config.toml
d_model = 128
d_shared_expert = 0
activation = "swiglu"
normalize_top_k = true
router_cosine_scale = 10.0
n_groups = 4
lr_router = 0.000933
tie_embeddings = true
Below are experts of layer 7 (counted from 0) of a mixture-of-experts language model. Rows are named router (the router's row for the expert), gate (a neuron's input weights, with its number), up (a neuron's input weights, with its number), down (a neuron's output weights, with its number) and show model dimensions 0-127. Each number is 500 + 25 x the weight over its row's rms, rounded and kept within 0 to 999. Numbers have three digits each.
After each expert's rows: a language model's description of what the expert responds to; "comes after" lists some tokens at least twice as common just before its tokens as in all text. This comes from a sample of Wikipedia text that the model never trained on. Tokens count by the router's weight.

# expert 56
router:475530498544537523549490513500521500502491504507539533529496496460548508531510514451563524488557518473531477551507518472501498454457522515500507475527469513475495498505506513508482519474505499491485554507491476518517513491571470461469475497473486507511475493503503469519533493484498439508518524501482514517487477522517506470501506467494497517513512512505477515547529490506545523522465
gate2:557495499504494503444472476513485518441525490466517503468551468553500485520505482526535501495529476495468528486504527472503448513464489510507501511531539486509460473511516491487498477507526447505589496504523494493515507470547490510514498492487517522515479496503468574484529501513493527496501553502497504513513549468474534492479538500519497488507486480495499504501485531479488488513503
up2:477519495487536519506497485477514525490488510551504486513479520486562509525510448497502513486546497489504511460528496492563520500459440533501497507486485487543470503508520477501458494488463469474496521511500466473479513518536475462512466542481498510524542506547511539507459472525518489506505546497520482518463515504500513470510527554488515497525492455491519509537476527525508458490499
down2:521481523516551488490515467497495503521517535501458493516519471471471523526516483508503463546486487486472479486508505451487510527474473487474507494505433490465505516546519480552472467547513474507527485497523521499500512491504519530481509494499497515506545485510494482500513449482481512559504480518486492557484502488555516529530490479502492527504580465498480510492490536491486486490550
gate3:482507484515455519523507527467498461518507457506520504491508489545524519476508487478519520497493501509507499498517500506484517513525523506503525521477541532509450512438477489492530528472491521509510506487511489521516510508532481559520472504531534464505500510442471516456436526511528518461483482499517482471532513535474492462485521488488481475528492481455489436506538465447500513470496
up3:525516466482506451475512509508503475484524538496460524546504480519511534500529525492496520493484504475516529453510512544528486465549524522519525524485508556548472483457473505512532485475458493503474472484496507558516484511526474473521527480534527469519459539507507494500478480519515482488506527473473483512518482477510476469481524522506507457518462496483518485461529514456510543481495
down3:478510526462515486523495575455522517528487511525542477559508534481528479490525515480495511472498484473534530505492499486481494536479522524482509487518496480511528462510526552461499527479524511521509513458438523482485517520514508508480475451468516483561480480498491495466475506490498484497537511529469530513459499497489491483504515508515490495475535462491495488541540478490525528517460
gate4:494466464525487503546488508461537491491480432523506498502522520516519511462503468520506467447490511526475489511452510488495504494521498514509495503503513537534504497494533442477473500523476498484485511525508523496606493534498504510511507462514518488552536517517527523484532539490504499491504535516506475519494473511511441467485519483505478480517492510468494517457515528469507475470501
up4:516485526538509514431495454501519500533516537512515484494512502511492511541549486487488476510516448492491557456542454521529486495498462504507499510532508529511542448550508527510524514510523501514464500459500466504445467484516513490476491532496502525509524522529490504497492523547528488500488471476507513489482536456506493499485506529460515490477503488470500527507482451483515502472458
down4:507501532480498470515495496512471560489503534484541492518484510540456460469483520473491443492455476488488493467467491513521510522514485498484514473486489491477533512484489537482463466517551493505529492460469490512515427501515514511478467517451501483485470523514535498534486475487492504523470498517491514490462500508473522512469543506462540500489458524514507464444509507506471494475466
gate5:503520529543500529501523492484460444520507521504478494478510473486519525503513466540531471520526484522520500519465519501526471500476531519525531541529548422464543476519503506470459518495532519508582518481504493510501505489450505484493480504522506493486496468519493465511504522496498470505539494476507519517478498496492481557469553476503474494494509513494471514531486524513500503529535
up5:487463516512466529511499531537554505469523515490462510536498481489460537491490488519513490486500523471545496463465553474458518536523532459474508523504500484539510547503501496528500498484475508506528519524502437484479504500499472500548540496524541476487503496522531484511482480512511498527468505504538513480557482458498472531522468471482480508508504518500504492484521469458557502500495
down5:565478495485488467502493534505498535507488486516523529522482526500505427496516523450505520499454475491497494463542489491499557535503504503563476493513449478511479464434526502458500511488490522500492559546488548486515507541506483473517510515522555519502496524460528516542492519487491485502512500490515478474489505481491491491520520535506507488479507481496504508496519531506467479481522
gate6:467516468506515477493515531483520479483515468457465483525481485525435488517499487529461506499502471488533466533508506443511510512505511492552524513504499475483464475542546526531460453506561499478508502484515499478525527488533556488479521511481501518493525524513477479502512545520477459474496485501480528491496503537464532492483550510489478530510486464459503506509487483483539491474495
up6:473504510499494519485520468506498478501470505450461559504511461503515504480499496526506486512499513514491512529458538499513522500487500550458498518462501426485505518481546485505485502507550509495503497480499461517498475488499490510523452548507547479540463466499463554506510493494474489474505505521537527521530518514453461536492480507508465498563514511516527473516509550510506512483490
down6:514513528471511484483487512501479505525515472510500476493501420503526471545520497479485508471493503459505511482499550490493488486478539526546522517511455483508491430465515535487448507510496474565499508525502486515534451518547458460518523526485527509520490524523509523479526482517520490488488517481454511482467476494536479498537520515504513480484538492488533520484518495494514486501455
What it handles: Sentence-ending periods. Full stops ending sentences, often after a number or name, plus paragraph breaks and heading equals signs, such as 22MW., 2017., ===.
comes after: ".", "\n\n", " =", "==", "===", " =="

# expert 32
router:472534513499481513536509490467532454498501495547537517533509511500505469508511490494541553512493517472507477509547486520466486488532504521535527488508474543489467471487569488513482509523519470501511478531497513564532534452485447469485516514474496484523488484489483484459504474481469452482545525479519489509501486497500506480486490452463513471507474514516476501526543501490527503516488
gate2:489489509512570495468527492474483510486523505470459474480520486542527473490534462501494466515517479458525453510527483546532520532500508538509487472535493473526484545462507491504491530521455501476502489487483527502529543489532494505508560543461512525517491521501506506506485480492496491465505494469466533497513546505452510516484528492500506515519487491485513535506516465519512516465563
up2:549494494479521495515491489494499520448532488469472529492481531481551478453529483513454525474522547487509535489535492519504527514496515478520534520518521519495476473434505510523500515520487481549498481450516521525500524498474523481534539511499503497499519496487530477500520506548505466472507582476512552520489500485485482495489525501537517477486506492501535494532481550519486477497488
down2:479533474469524522524486462478536505488518512504517516525450550529462511527489461527505542509492494486526526442545466525492541483465484476481492510521521478466464486477504543501531496512483483510529471510516484484494526518484510491506525500495514450478495502522533452497428519461539479495510481486454531551515491507508521507527528518452489501476500493488537508483521495504503521497489
gate3:549485512507516447463540471522506464505506458557485498478489518547503463485507501510478520489512487514478486517505487495515524478472501510525480493514474546509533489513514531511528490519518458471525476493527486490480500524513507495518479537493533491483516501503477480512501523498520451486520537444484524465513546511501462520500546490515479483481457439493519568483500510477441504486475
up3:514478522486484506537458493498525473518464500478517492526533554524516508451510478488520496480510503503507502517490521505502565491495441471512471492470462462500488499494520537502507528452494487482485494493480485481481508459498512571523512505515500508504437466505492485534497526544523525494520487509454514518498482484499567485454511504511514497453499463554462467498497528477502508508505
down3:486473424501520506488480496558508459494513508458484537486497494466497524489495504497514464464522482497550478564505497531491514487507477493541475498478495478538488504537515503479475520531488510520503494531500505489468528472456529449489571502495457483525493510529474489468454503534523548514500501478483519548502498496519501510509485450495486524509450500492513515510483501482513495473520
gate4:481471468440447503530517481476545507489498494515517451526472527529480490499519527541569513497492505467497538483507520516496497508499519511528543491498502510485530478474471481475482531492469504478513509515545518506507531528467536477499525513504502499493479475512465504519482484487485504474529509492491499511473546471521435504534513448505504529538523525482491563508505537505459523518488
up4:481445517520483490497497504566492517489504531473491502450537478492534497521500502498471489516531526481525483501494524518517525509505423505491462544505490490541540487448515530520467474492472490466509522499479490459460467458506509519456510464498479463515481475491486523522486533541507510505513458499453496456526498514488503509512528532507485494476473513554479509528473496523513497479511
down4:476517545520490516477511543519472483512495491452498491482514499486528501521513504497480451466497452489490519533452471516509510417517492475495497516489484469563501509483532513495509489513536496504518503486530515483532491476501491506450467530522516507510509521494509518575489523463520506497494551462498507503501516535547487522496534493488512506523500487486492488525453463453535521526534
gate5:515465534516517507532501476453503458492510490471510517474453513512515470537499439531485475531484480466508502527486482477461505503509531512508469472504488517517496476517490469470491498528481505499526449486524518460484499493515452462508492505503538443499512499549510468485497527493519442507529460487503494569504531495474464531475516526455498486489476510487499510532472515461473516501494
up5:531512542505479482510491488537491463458460498506514448487523486504507505532517440515460499474497513476536516512490555522527503524517488500498520476497510532546478490481507505500423518524473488483511501451536512493504518436493511523508524493496497478546479489524469493530492483525549455464540466498526519498476518480522496492491493502492465513468482544513520509452497490497498504540492
down5:531529486484519491510458507482489502535522498521461478508534526493478548540519499486503464521506515484495504496501520508500549500473487494508496520496475474511474488494524479468474489529533485499479515456485528472512512475486545520475507521532486482525424505498460498523511540553465467518516504470492452473495510494545456511537473505475502486486531446507471439499537504490464477509488
gate6:485514496508499509479544476486512450504519466472483507512517502466507557532527481521518493459554505464515481504511498509491510512499496511483541534502491501490492473511497474540544522478511500492544482510533479513499544480517470496468533508511479551509489495493483530457516516491476466464472543516441471524469500490539469492461531479459470543506497518503501473487512514508472508564531
up6:469546519515482473487508513485480508458510557521487491479494509494507503489462513493491511484512505482503540451434476529508457495460487473534490506485543481493485512447527521475514513482511485513505524499460504501484509530506455558506482503477489462492505497501516507516516489483491502481540484518494444496534479516483511437474510524516467509530503495503520547476501482502471421540504
down6:520484519518509470491493504482501491475580481466491536505516516469495536548522496472524510481525504503513493533529533501512519509514534483490516536508453532494526456497492491514540507473504531522513519503503502516523567500529474513509533504542486508523513451512483483434505551486531483550543533495494475499489471490532492519482532484477453515497507481491536494518487511506464484536517
What it handles: Heading and line-end markup. Closing == of section headings, paragraph breaks, closing parentheses and table cell ends, such as Seeds==, Location ==, 2), blank lines.
comes after: "==", ".", " ==", "===", "\n\n", " ="

# expert 46
router:471521498482494476488513479484494472533487538496439511536491512497502533503500538494474485492504505481500542508477519511454517512499528534535464475470486468553498492536506548550488489490531496548506511483474479537461540473516518515481514473497518496473491486479487489510486493472540499483500498527519518527510490585504535484519537499462457497484514517517464550474513469522509474517483
gate2:507482512502516435487538508512486496518561503536500495501485496532496463522546545523494495492511487483499509512524523518524472494497514558502485526482476487487504506553532544514497506514515520521459504482492520477510561531519528481511473531470484452542500531508509524514499485489489481562474485508548505526512509466502545518472522508500472524495523458477501492491528559483485483532479
up2:496474509459498483528533506515493516543484499481477527503529512511499517521527487500461473473531505508473499484516532507492527461533467533486529474497438497455514489519519566491528518516524485503481501494499523463495492539532499527481537475481531497473492509445514486472501477484540523544473503515509504502529475549513463492530516488486487433548475527469523491504497529461530486518523
down2:463492473498534489535537493490517532557521448495429461451510456512474494478548485500522518524484502495528480507484486529524480502497522468499510513490514497519465522451493558526505533492535526497496494521539486470526497522513527493502534510508454510500464469501533477496496444508509505517517523475499474499471512543528531502556505490519525526510502506534483470519506485520514505483508
gate3:493472473545481513504510470518512497526557466526465503496508520455483493535481488517518501473506508497469510473508488538498493522498497481503520458530465492510487545473492456488499501460506548476533518464510515502520554523457446464532501494491525541498495500495507477521502538522495473501475530467495470471529479477462538543497496507474453494542464534457495486484500499528495461507488
up3:544508487482488472437461501530471517465514478472470521521537465514514471460510502495507494476543472503479460509506556520544490466481528512501490499483517528477489537464537493482456522471476491507473533515503560475525460487495546520520519487526476471496465504489486504504476482511488498486513497506535501503471469558496455491495512520539530483532504484499496487538480508493467525520518
down3:491448475490520462497497485484501518504483509557489498556522529482513534503490468464515495502531476503487494475499509485510498461502514506445477512460490474498524524502509534493491479473527484477511511514518486481515492503488500529549499470529485519499514517474501439475523493513552510515471499504529511480558513546490546487437544539515495490497532474492493491457501533478499483553452
gate4:466515475494472504485475494536460466462531472517449515501528519470502508533529490502464494490527511509513522507459516483492471511507535486499503448494524515540500512516514538517484539516487534480534480516487475526496532526513451488484515536491518466513481543515480474500495496526556499509482533494470471490538535520508462506501547460473467510480465486542449502454514493486499495459506
up4:498519489519510483461487518488497470448471486549500487506484511526507546522501500503501535497490490485495510484492455528499499499490471500549492477491534522497525478520470489475515517474514489485533516462510496470466568474526519489490528471494471503545505523533461498469469538470469465534557498456508528484456470518462472516509537482485507497513510505468484499493548552512496450506500
down4:475482494513546511455533540533532462520524501476475487536544487501512510530520419501521512520521520500497558464534530537534503491519514497509491505515506473481493510475504478463513482542515482511514508433473507551502486485527520478463548500485456527490493481474492495515481520501518506518496516473481493471471515509518452496469539497502514506501533544520492515545518510504502479489495
gate5:474519531476510516501541513514518459549481441480511498572463510430503497490495469498476466529508491527514496478518506487506487524522503475503512495488545527516535471503515469482500510501505529510545513522481551530455507496540495467514515522502496502495469537528518501520503471526512523465487478506506507443504506504500440467513487521529479498485514493449453507528491502497540514478518
up5:522482512481519475501482525534507474492529469536533574477448496534494480501486539533449496513497497511506481488509491488474502503505454493523454506506528500484494480554482466508512491465523488529503478491542470491535471503527472501488505503498526455457484542483523491495486532510483500448495458516470522545491517533483477464495471563526475500482506494475530496512506487449504493482502
down5:527445492480479540505482521523512483532515483472451526553500511487458476501548513499476554520508513485475522501477472506504510483509486489490423538450488530525481502504503466467493540510490519502467459533516471492485438494450483452495519508542539471504533501484492508508512505530520527473495473506509492468512497498489504483495483515510489444527481505487527499501486478472523524507510
gate6:488485514525504526477542510444448489466511508497482485529458502537508469467510504472478517466510475497504526535473501490492514558484499476502475485479490499546431529510515540511552497479468490470508524501476502487474502477483478513481490518558524495500506512503508519487495497512528508484506577509506469511513491516488488485490550510537522538529543443491494519467485536513522516502492
up6:492508525476496523467478546498488494505458501526502480486495517474513455532516521502508522475514499523499468443480497479458511510518531524499493561524500520448480470497505497497501531469501535529508541527518517495466497461531498513510511470522500475533511483464500527509572531486486483486491517520495448522511486479477489492508506515544429489465471499496544509530543466518466504498476
down6:467515470492470531494491468568514461492476487515519525457512467522476490496480511530523490501536517494549514503486552533502443484497511530482494508531516499496490496504508498497488494501500516532476451505518504476516484509469546523549472484498495491515483454482508493517456515486521517515510489536471512519466486510490485515469508557517524434497497508484535517470515498448493528507568
What it handles: Sentence-initial words. Opening word of a sentence, section, or quoted title, usually The, It, This, She, after line breaks or periods.
comes after: "\n\n", ".", "\n", " | \"", ").", ", "

# expert 9
router:475476503519493562456468465501500467498509485467502501530513455502481533457541499472524448513522487535484507513495523489470467494496511519471453490525513534497448501510511480513486511548482489510463531481557490518469474475512479506497468471512560494491466485474469473533494524491513535496493506459523499506479470519509526500519507502495515507528491536505479550473470479507465542509478
gate2:456491486489503506463503484493501453474493470538498501484453522487532488508540505498515536495488500517499510515508468495448477480516517490460507508482520470514490541513474503453470520487492504511510497456547531503438506520482453450498507502465528472484526523532494526514470516498446511459539511515503481439518514521477474504487505526516524491527488509509463540505452512513555497518505
up2:503470526508499460498515500489510518503464510497501469475517494508483481517543509486543469479502498496501527495481460461503496540501480497505451521464459542474496483540462496486456525485502520515467511472483496522487502507467479542564462503489512534450497494490534549472520521513478465496509484530498504470513517497534536506494504521482562435514463522532487523496469456517497494509529
down2:491525425535496469476515497506489473484494486520489553525487509493509436480519544463469510540476508510530491512511471528490516486535449478477504495487523468509508510494458539476483545493508478469495476486524522488509509499521529441486529500490476510514488507551495485527468496510502529508508501491503458452503516500515510532487502488546510495466545513506487445471471528502511483498446
gate3:462510510504474492499448509507493513484545521516474508485488502532525496508521467532485471476507495477472483508517540503508451476504493520495533447512534492471481527497476537505476485555527493506545500486475553499460496467463549533506456520502492539514490477482477542487476469478451475484515487515531509530481530477470498511504536506523487467536476480512499488535519488481528527517450
up3:524497516519519493499430513507468492477494497505508446497482534498492501476466501545515508495498503478478503531499494491512460480410523502468509470495511513540476509432502529489491512545491518476503534521508517530491540503512548458498461456507489482523499490531473559490508462487505519471533502521558499478480477464519490509509507491510488482535510544510495494471513471478504517503478
down3:471498464483522477527481497561514468504517537460461449485491510522462491493478494507497537538555481535487466544525521522493483524471500459497495474492466519494465505520508505530509491524516504491479483487520532531529472479487501517508499518503479506516492493466463538511499483468485525496498524500486501544488456453516478504506489478480474476482525550556499564494494470495521535512464
gate4:495543494493517540471516485510495451494489481474513515529506478520490488498470462506515514473502516472456495537520510525497489440478505495500542551465504453508486528530547502524538484491490504507497464499517469520519493499527501500525524504485530502501528523491484479482494530458480503535494548477543497487460533494474539536512472481556431486528506514487468461511530512488475497538491
up4:534482507466521509517496511481515543523503520529481496501507491560525530504547528531485530484534535518543514508495472509487550524508515499478523515494498527496506486498499518467473448508520505505517530496507497527507497497509513554480544486533458545535542516524542524546491517466543452471501498474462520477517485502524484502515518494509516537479503462475523486511468496538535463476466
down4:504434464515511530492522515469550497482495501511523496501460501517518507485524504490476478435506479528488479525503515466510513525484548460502513499501509497496520506511490489496521532544546469553526526489462518507485516510518474482480533467510512522456532491478494474479487494484476502453523503462521502517477561490481504479490507536558489509545470534546531490516476512494528489508464
gate5:488524498507486533564486509511449454489529491509462476542474504467491503500507488460524495476477497506527545525516529485470515496511448499482475502495497526497519525474510470501531483494486552453467455538519477492538503503500521479510521531477522485514486466515522543512471514535483542549499498481502523473526473435492479523502471461493491505546520506516492504493478470499484502499456
up5:484545507507523509510448498481501473532485444517493440526486516502520493544484506482528469523460525526498522530505501457503498490516479497491463472478517512522496463480524501491507511526491511495523554476519468470517481501497529544466483530493479487523512458526543467478491498539514447512504495517520531568534492492484465477506496483491512516467536487478501503499506508465475508482433
down5:529523482491473532548497446526462494499476507513478520518489466513444454457508528536508498469513504515472513510517556501537470478457537511484512495558509511495545510500497521497502500459491533502478452499501562483481494513496495554525484495491486534476531497474519506515512512486493530536512496496509506461485511535484481477551509507538488463514482498533520485489543498511514534492479
gate6:440497519486529505513482532512525519476480466522536521448479511505500490491509477481485489513483523452493502522476486494549478502462543504494496477501507519500430462468507506493515529490496482511493525490510531528462495528508538505512446513541501518491498476502554474525518528516532490500502535479536469535476493530514453471474478503550515503551526481461509486517497498525541474479514
up6:503543530548502492506504512500496438493482485479500502527493545474471447506468480540508486521494503475514494495525552509514495491508458502508536519517497477478503541540495483533485484467516485486546479533504472527508508516500556466481488551533466514541492537487504487499537478505445491505501470503496521459480498466509499485512485496504458533469517497528496486529454504543484547511526
down6:544480531548482497521505518500523483488479493489509463500490497535507436483498495531539494535521513507497514491479476548494504501462482532525510510505511468497518465482481525540454528482473564508543465476477493465531489486504459499510496510464477505483514530475506458520506544485535496486554503527487506517516542445545486541500504509493496495516506523531511473488470551519489527507501
What it handles: Digits in years, tables. Leading digits of years and numbers in tables and date ranges, plus ordinal suffixes, as in 1960, 2nd, 20th-century.
comes after: ", ", " | ", " in ", "| ", " ", " ("

# expert 53
router:528540481503498541498497483457534496496515513484485496506477508453490506465507494480545530557489538546491476448508498534484501536526513483495459550472490482422563471528506489537516460507473496505526527530504490501466466502474492495483503482488449493495481478489509504517528481507500488512492484456494543528502499467480473533502534531464514479492509515520517482511533479493530505486507
gate5:518507479480536530478475502495474525495539496525538545472514462521538471502508527537474476531524513482484516474523459508508526503501487474543513494495515513468493514544507474475456515529524546460467481480470464513509510457476527505492506531478473494506536519545480518525507523459472504532472511493495470510494483472479455528507490470484495521537509501507493497502513559507479497425512
up5:501503475530456488469534509501539532464467463526527492506508518466531480486517506489512536510485486528562549531489482480501488498489537536489485472508467490509486513469497475458531510495516511481480537497526493458519504484501527456539543486453510500514459514512524506463487534515525509495495473495561481511547465519504449487466480489471488512512547503488487543508501501501493519543496
down5:468502509515512520499485515514453507498528490540482497468489484460485471535539474481448564476477502526501534484494491467473491499513453529511461483537512455468483572454534546487486506489468495520503558450523532532480517508472497513522467504456481518543466482484488478523465473496521486500507533498518505499477490507477497487498509518459516478485509496502480513494502517478496505490473
gate6:523533509512513509495500503547482467497500447525529528487491508460468492551486482495480507498497510493477483476504526484517479536547514495492518480480512491470550511532478502513522491489499519523466478497520516540468543468503477529477453486534529544511484473523523551503519451509547478514477474459510491497477509462509525463489556550540505498504468496484477520487466521476531473505498
up6:500434518527527529484515512480467463501498584497501523537482492519483474528493520524521491481508530539468493522504503480469514454477486509510478506467489510518456473528565473517487540524541501500481479530502521509497461498514486522486473496504516509468454520519491472483491516484472502527533465502509516472494533464477490519489503551473504481521464499495523449517488535498484526519469
down6:500489480539520513533513524509501483531536510492461451483466456495458505519504482455509511550508529558487466499488502492520481519554492476515501523478479486456557483520520545504530512490513489513520515521496438483473471537472504460477505506507496504505521472502524492509477445485488504503491507492507532493499495463523474480463534501516503536459460510512472481519504465490524468453490
gate7:501477457501490505509511502493490476515539531494500507495517554494505482487497453558461492538487453528458502498461505507538552494559506511534527460520515528504525486506452489480528520543498541493469486485478481496449494500467479483519471523502521501480513507495497485494502478538505506488488484488531492507508560481502515533541519512471541500477498561469516498459506493474519469495527
up7:482497509471536489507498493512521518530497515499494523491473521536481495468495535439496482476471520508490478444463477463526475513466497482541462487455520489525458571486491468479511462470469501552494507492508469479556542519484470537482510495510487526552470528520522492501495483517447501465468531521485483505503464513514499508493492504515522505500489534486512500470461519498485528527510
down7:545530493502489526466513486506455472478497492456470501475502518524503464489544471450483538476516527533523532502526529523526509477494560470501499493498484500524453486482467500482578476491474478511487497508528512513514496479487508520534518543476477503542516491457489474483494501473501531493487558477498510500467484500542484544463532523492480517492495480467454519530495500486473501496481
gate8:495492487538491496528448485456501522489529501480478534497468523534546473460499510489518496519542513485534508537510504465505526523481559503476512551486516483442522512509495523521488497495533524491520457516504483540477497484478518482512520526504473461490446500509520508506511508491474546489515545460488478532501512452532500482475500459497474509472469475523532500536511516495509510447535
up8:489468501464463504481478524447534520537504484503504467491490501492518486508505456494502503519448527513481499524518536494516521438481507475546514541495524503516470479503473498494495478463522490476482492488498496450500481535484469540479481539553481435489529460524581516494484507505467496533489498486532507492478506455527506503502501534488492485489536502493464525530531473502504494488515
down8:490483483499492501503469529489545488464544532527520534545526491500452501492471446450496529490477521535514530511485508537510489473436492477512492499529451500500497487521501441506493510481491488471521500481522450475549491467550484526487486508478525507501542539500515476486499525501470483485493462530487516510509461510473522509464503476480468474527484498499449526501515538506489480481481
gate9:490578523461497513520544524531496482510505461531521505519485540498507486529506493460510504527494490509513493504495522519442535451497506490466501532535544511514489531526495550495536507520472556516487539515508550479522464477499457517490535513497512479489524507498462529473504471491481568479519487447480483503514516492513484478497493495501484498472545523481477505519500523510534503517509
up9:505477485453481499517512504493576508529527501506521528461511539498551500477558474510533461460479496499479496503481502491488506520491496503514508467499515526512494447489495435482463479525482491466514469479514510519511524478487494474488466519518505453502458464505463511503494564536520469498508492537469464499481497546466529477515483498492510502539481513480534482539518477523488485492512
down9:479522463499496486512514512532495534467475515507514481457475519530532533507446476563516479499504491511514536521523493470585489521479495478493483492503499464492491552515471455508512464476531529455495501490516442472497507480527525507500493508503519534474464500495482496506511488471454499483498462528522517540519530459492483484513510533525467491488494482464485491504502500484485496481563
What it handles: Infobox fields and nationalities. Infobox field labels and values like Public-ation, Official, Branch, country codes like JPN, year digits like 022, and nationality adjectives like American.
comes after: "2", "1", "-", ",", " in", " and"

# expert 62
router:492531517473512550470500481520549504480525512489515489511528494568484505504487524485525511515541515521527484498499556471478508469515508526501443535528515537470485483481512519512494481498486478503513511509541485532482509522529464530479483490481463487460483497505492439506507485487492439545456524472475495482448483481527534523476525517477484478512480502534520556522512486502506520519494
gate2:522554518534508497533525535461493473533463469487510512505498509522470481515473519502499474488489554469518503501505479493506500507494471490472490460481459494567557548522504472474506489510463509485480472512529501514490539514484522476491530476480489531495546485539485488470507556522496496533488477465515468521515542476523512493500514506497473476498491546473506507498464565492459496480503
up2:591527506521555499536529528478512506534457529462494502511480531516496510514512487520520513537505556556479519471513508478451519507480470488476489513469469481519511521522528481502481495519495498528505490509523493500513526511497549502507474484479475528477526492506510457530540492503516517576479479498487504532542500489528491507549488509509499511489544511508508525525504504492458488493463
down2:551484511501478463480476439523501470478503493521485484509488518527538486445486497492500463472567457568533476487491520484503533501514507506508500507483527500531533457522439500475513542502471471538459505519547491486506540515496500523466485508476520491486530465513484478468526495511505507493514509509479500463475502537516484519478525501508502489478496508487477506486452544482466500498533
gate3:477486510492508478481471500518539473517474505483485496509502498499482515508538488512462528508515519488501521515517507412475503506481454493492460514465493498501503544471506490507503542528466523550471521479536502509494507545487523466513458488483523493468528527532554481475499501505508437513471520542481483465474500507509510500474549493496473534492495512480496515514498511566443496469523
up3:547501516526491490510487528456471507495520516495451526523517509511503532526467539494512486458470517498524440471503490516490493472540511523483534479497495479482486448473475500498514503517527497489518504474440479492552527498493492507517540509479499511517481497492547512525526491480480543488484509504508505507513445466451454470525502520508497457497452486502487496502491555508556533484463
down3:486529478515520526506551501513481491506482541477512449493526491532486497464549537486508505556515470509465524487502527497520495505466492497509479509501483528519490519526548523497488480523447462543512507539545502516510516500492505494478464453543493510491485519472492496522484514532524456528493487481495461461465506494570527547469506507478522487467530534520509523471500496475468489493483
gate4:486474504490504515554534503519501464478527455481527484498502537462481507489539488511488459496502453450497493502507495491498494503464561489519547475507519460466522514495543481519521510511465523470513526471511502480513493487472550502523471495516501523510494512520503485518504542551487498462489511526561490508543504534477512555470500504540483512491507521440486480471549518491496497481501
up4:516490496488540517506489519480530475508505477478483517526450500502466525479487502522511464548522504523517513487523500498458511484511519524483548477513557538523466530512550525522522511476498474502515517504494499502537506496440545530522481505506518545564519486503501489523504480510529473484440511521529514523482523521500517485488516514511479465467495515503476478505497465523529505523415
down4:554511485488487501417485490481506463462547468512523481543467511487537488478516489517486473485481516494515487488471496452492465484481515489461524496471477505488482482535535513499504490506529500485492479488449493449482475539484480519511497457481455497527500503494563493470503538507488555492463531490509476475509495532483512507508531524489498494488455493498522515499488536482513559513500
gate5:503520513496498507537507485508519485496466511519518495524507530515506471494517478471549481540465470490534551505494476516497518530534498475490491533481522490499498482491489568459509445456448488496509511514512518491518507515468475498478513521517506499508515469517535486520477505541443469469494539471511514439530473472492520485459479537483496458506481551497517511537545498475524509488526
up5:485522478537505491478483533492488503566446505509548459490491490505478512486462515488467502464482515491496462520569526478523494500489505525513457527535533510480472492473491459524539468499467521507469523479464520506495524545526530483489498495484476463526491493503515445514503512533534544536505523505508479516463516495489515478532502519471509489474522458459520479481476516537482497508490
down5:516515539518543494528523467513518503518448524436504492506496480512529569470523508507505455479502517536499481541464512463457496507538519508523495493479523531468518483530478484505495455456477519496531528476508495478498473480483498543510497542473526507480465506484521498484506517504517526497508502490504491501498499482541525513511509508440480458490454549519487499525468482473494513504558
gate6:506521520499482505504457455529465543469473499522517536511498448523480488491477483492525487494480503548484501494499496456520505511516514495503468476469507438537464521490547471479467494500525531539472528483545520487512512520484564507533510497494546505512522452507490506500514514482549523461491487496515544494487473517527501504463510541514477513544552456507508491515497496507474486499486
up6:513467474457492481469493500535486507509442555512517498467518514473490505498489537492497470479469520520507536511496473486458502543445493498468501535549491460549531494497529493490537523448528498512515463526444463513521522493472477523471536483481487489495517474534480499504473480544517488522502507522494470491515537500476475516515495475503456521476510450499496502486530524509491464508480
down6:516522511501513495515516530568509576480500530520467497503502465501464503529505516517494541530517519480527521495503488513480519468503521480507536451512518486518478486534517467495521465488515519484517495473487529505465475460459499494509514497461499485548537498472478516531464494503502538514526488451474514534539508493521499469508451511539502525447474488470470477526505483455487534491512
What it handles: Digits in numbers. Single digits and short numbers in scores, dates, tables and statistics, such as 1-2 match scores, 0 | 1 | 0, 1803.
comes after: " | ", "–", " ", ".", ", ", " ("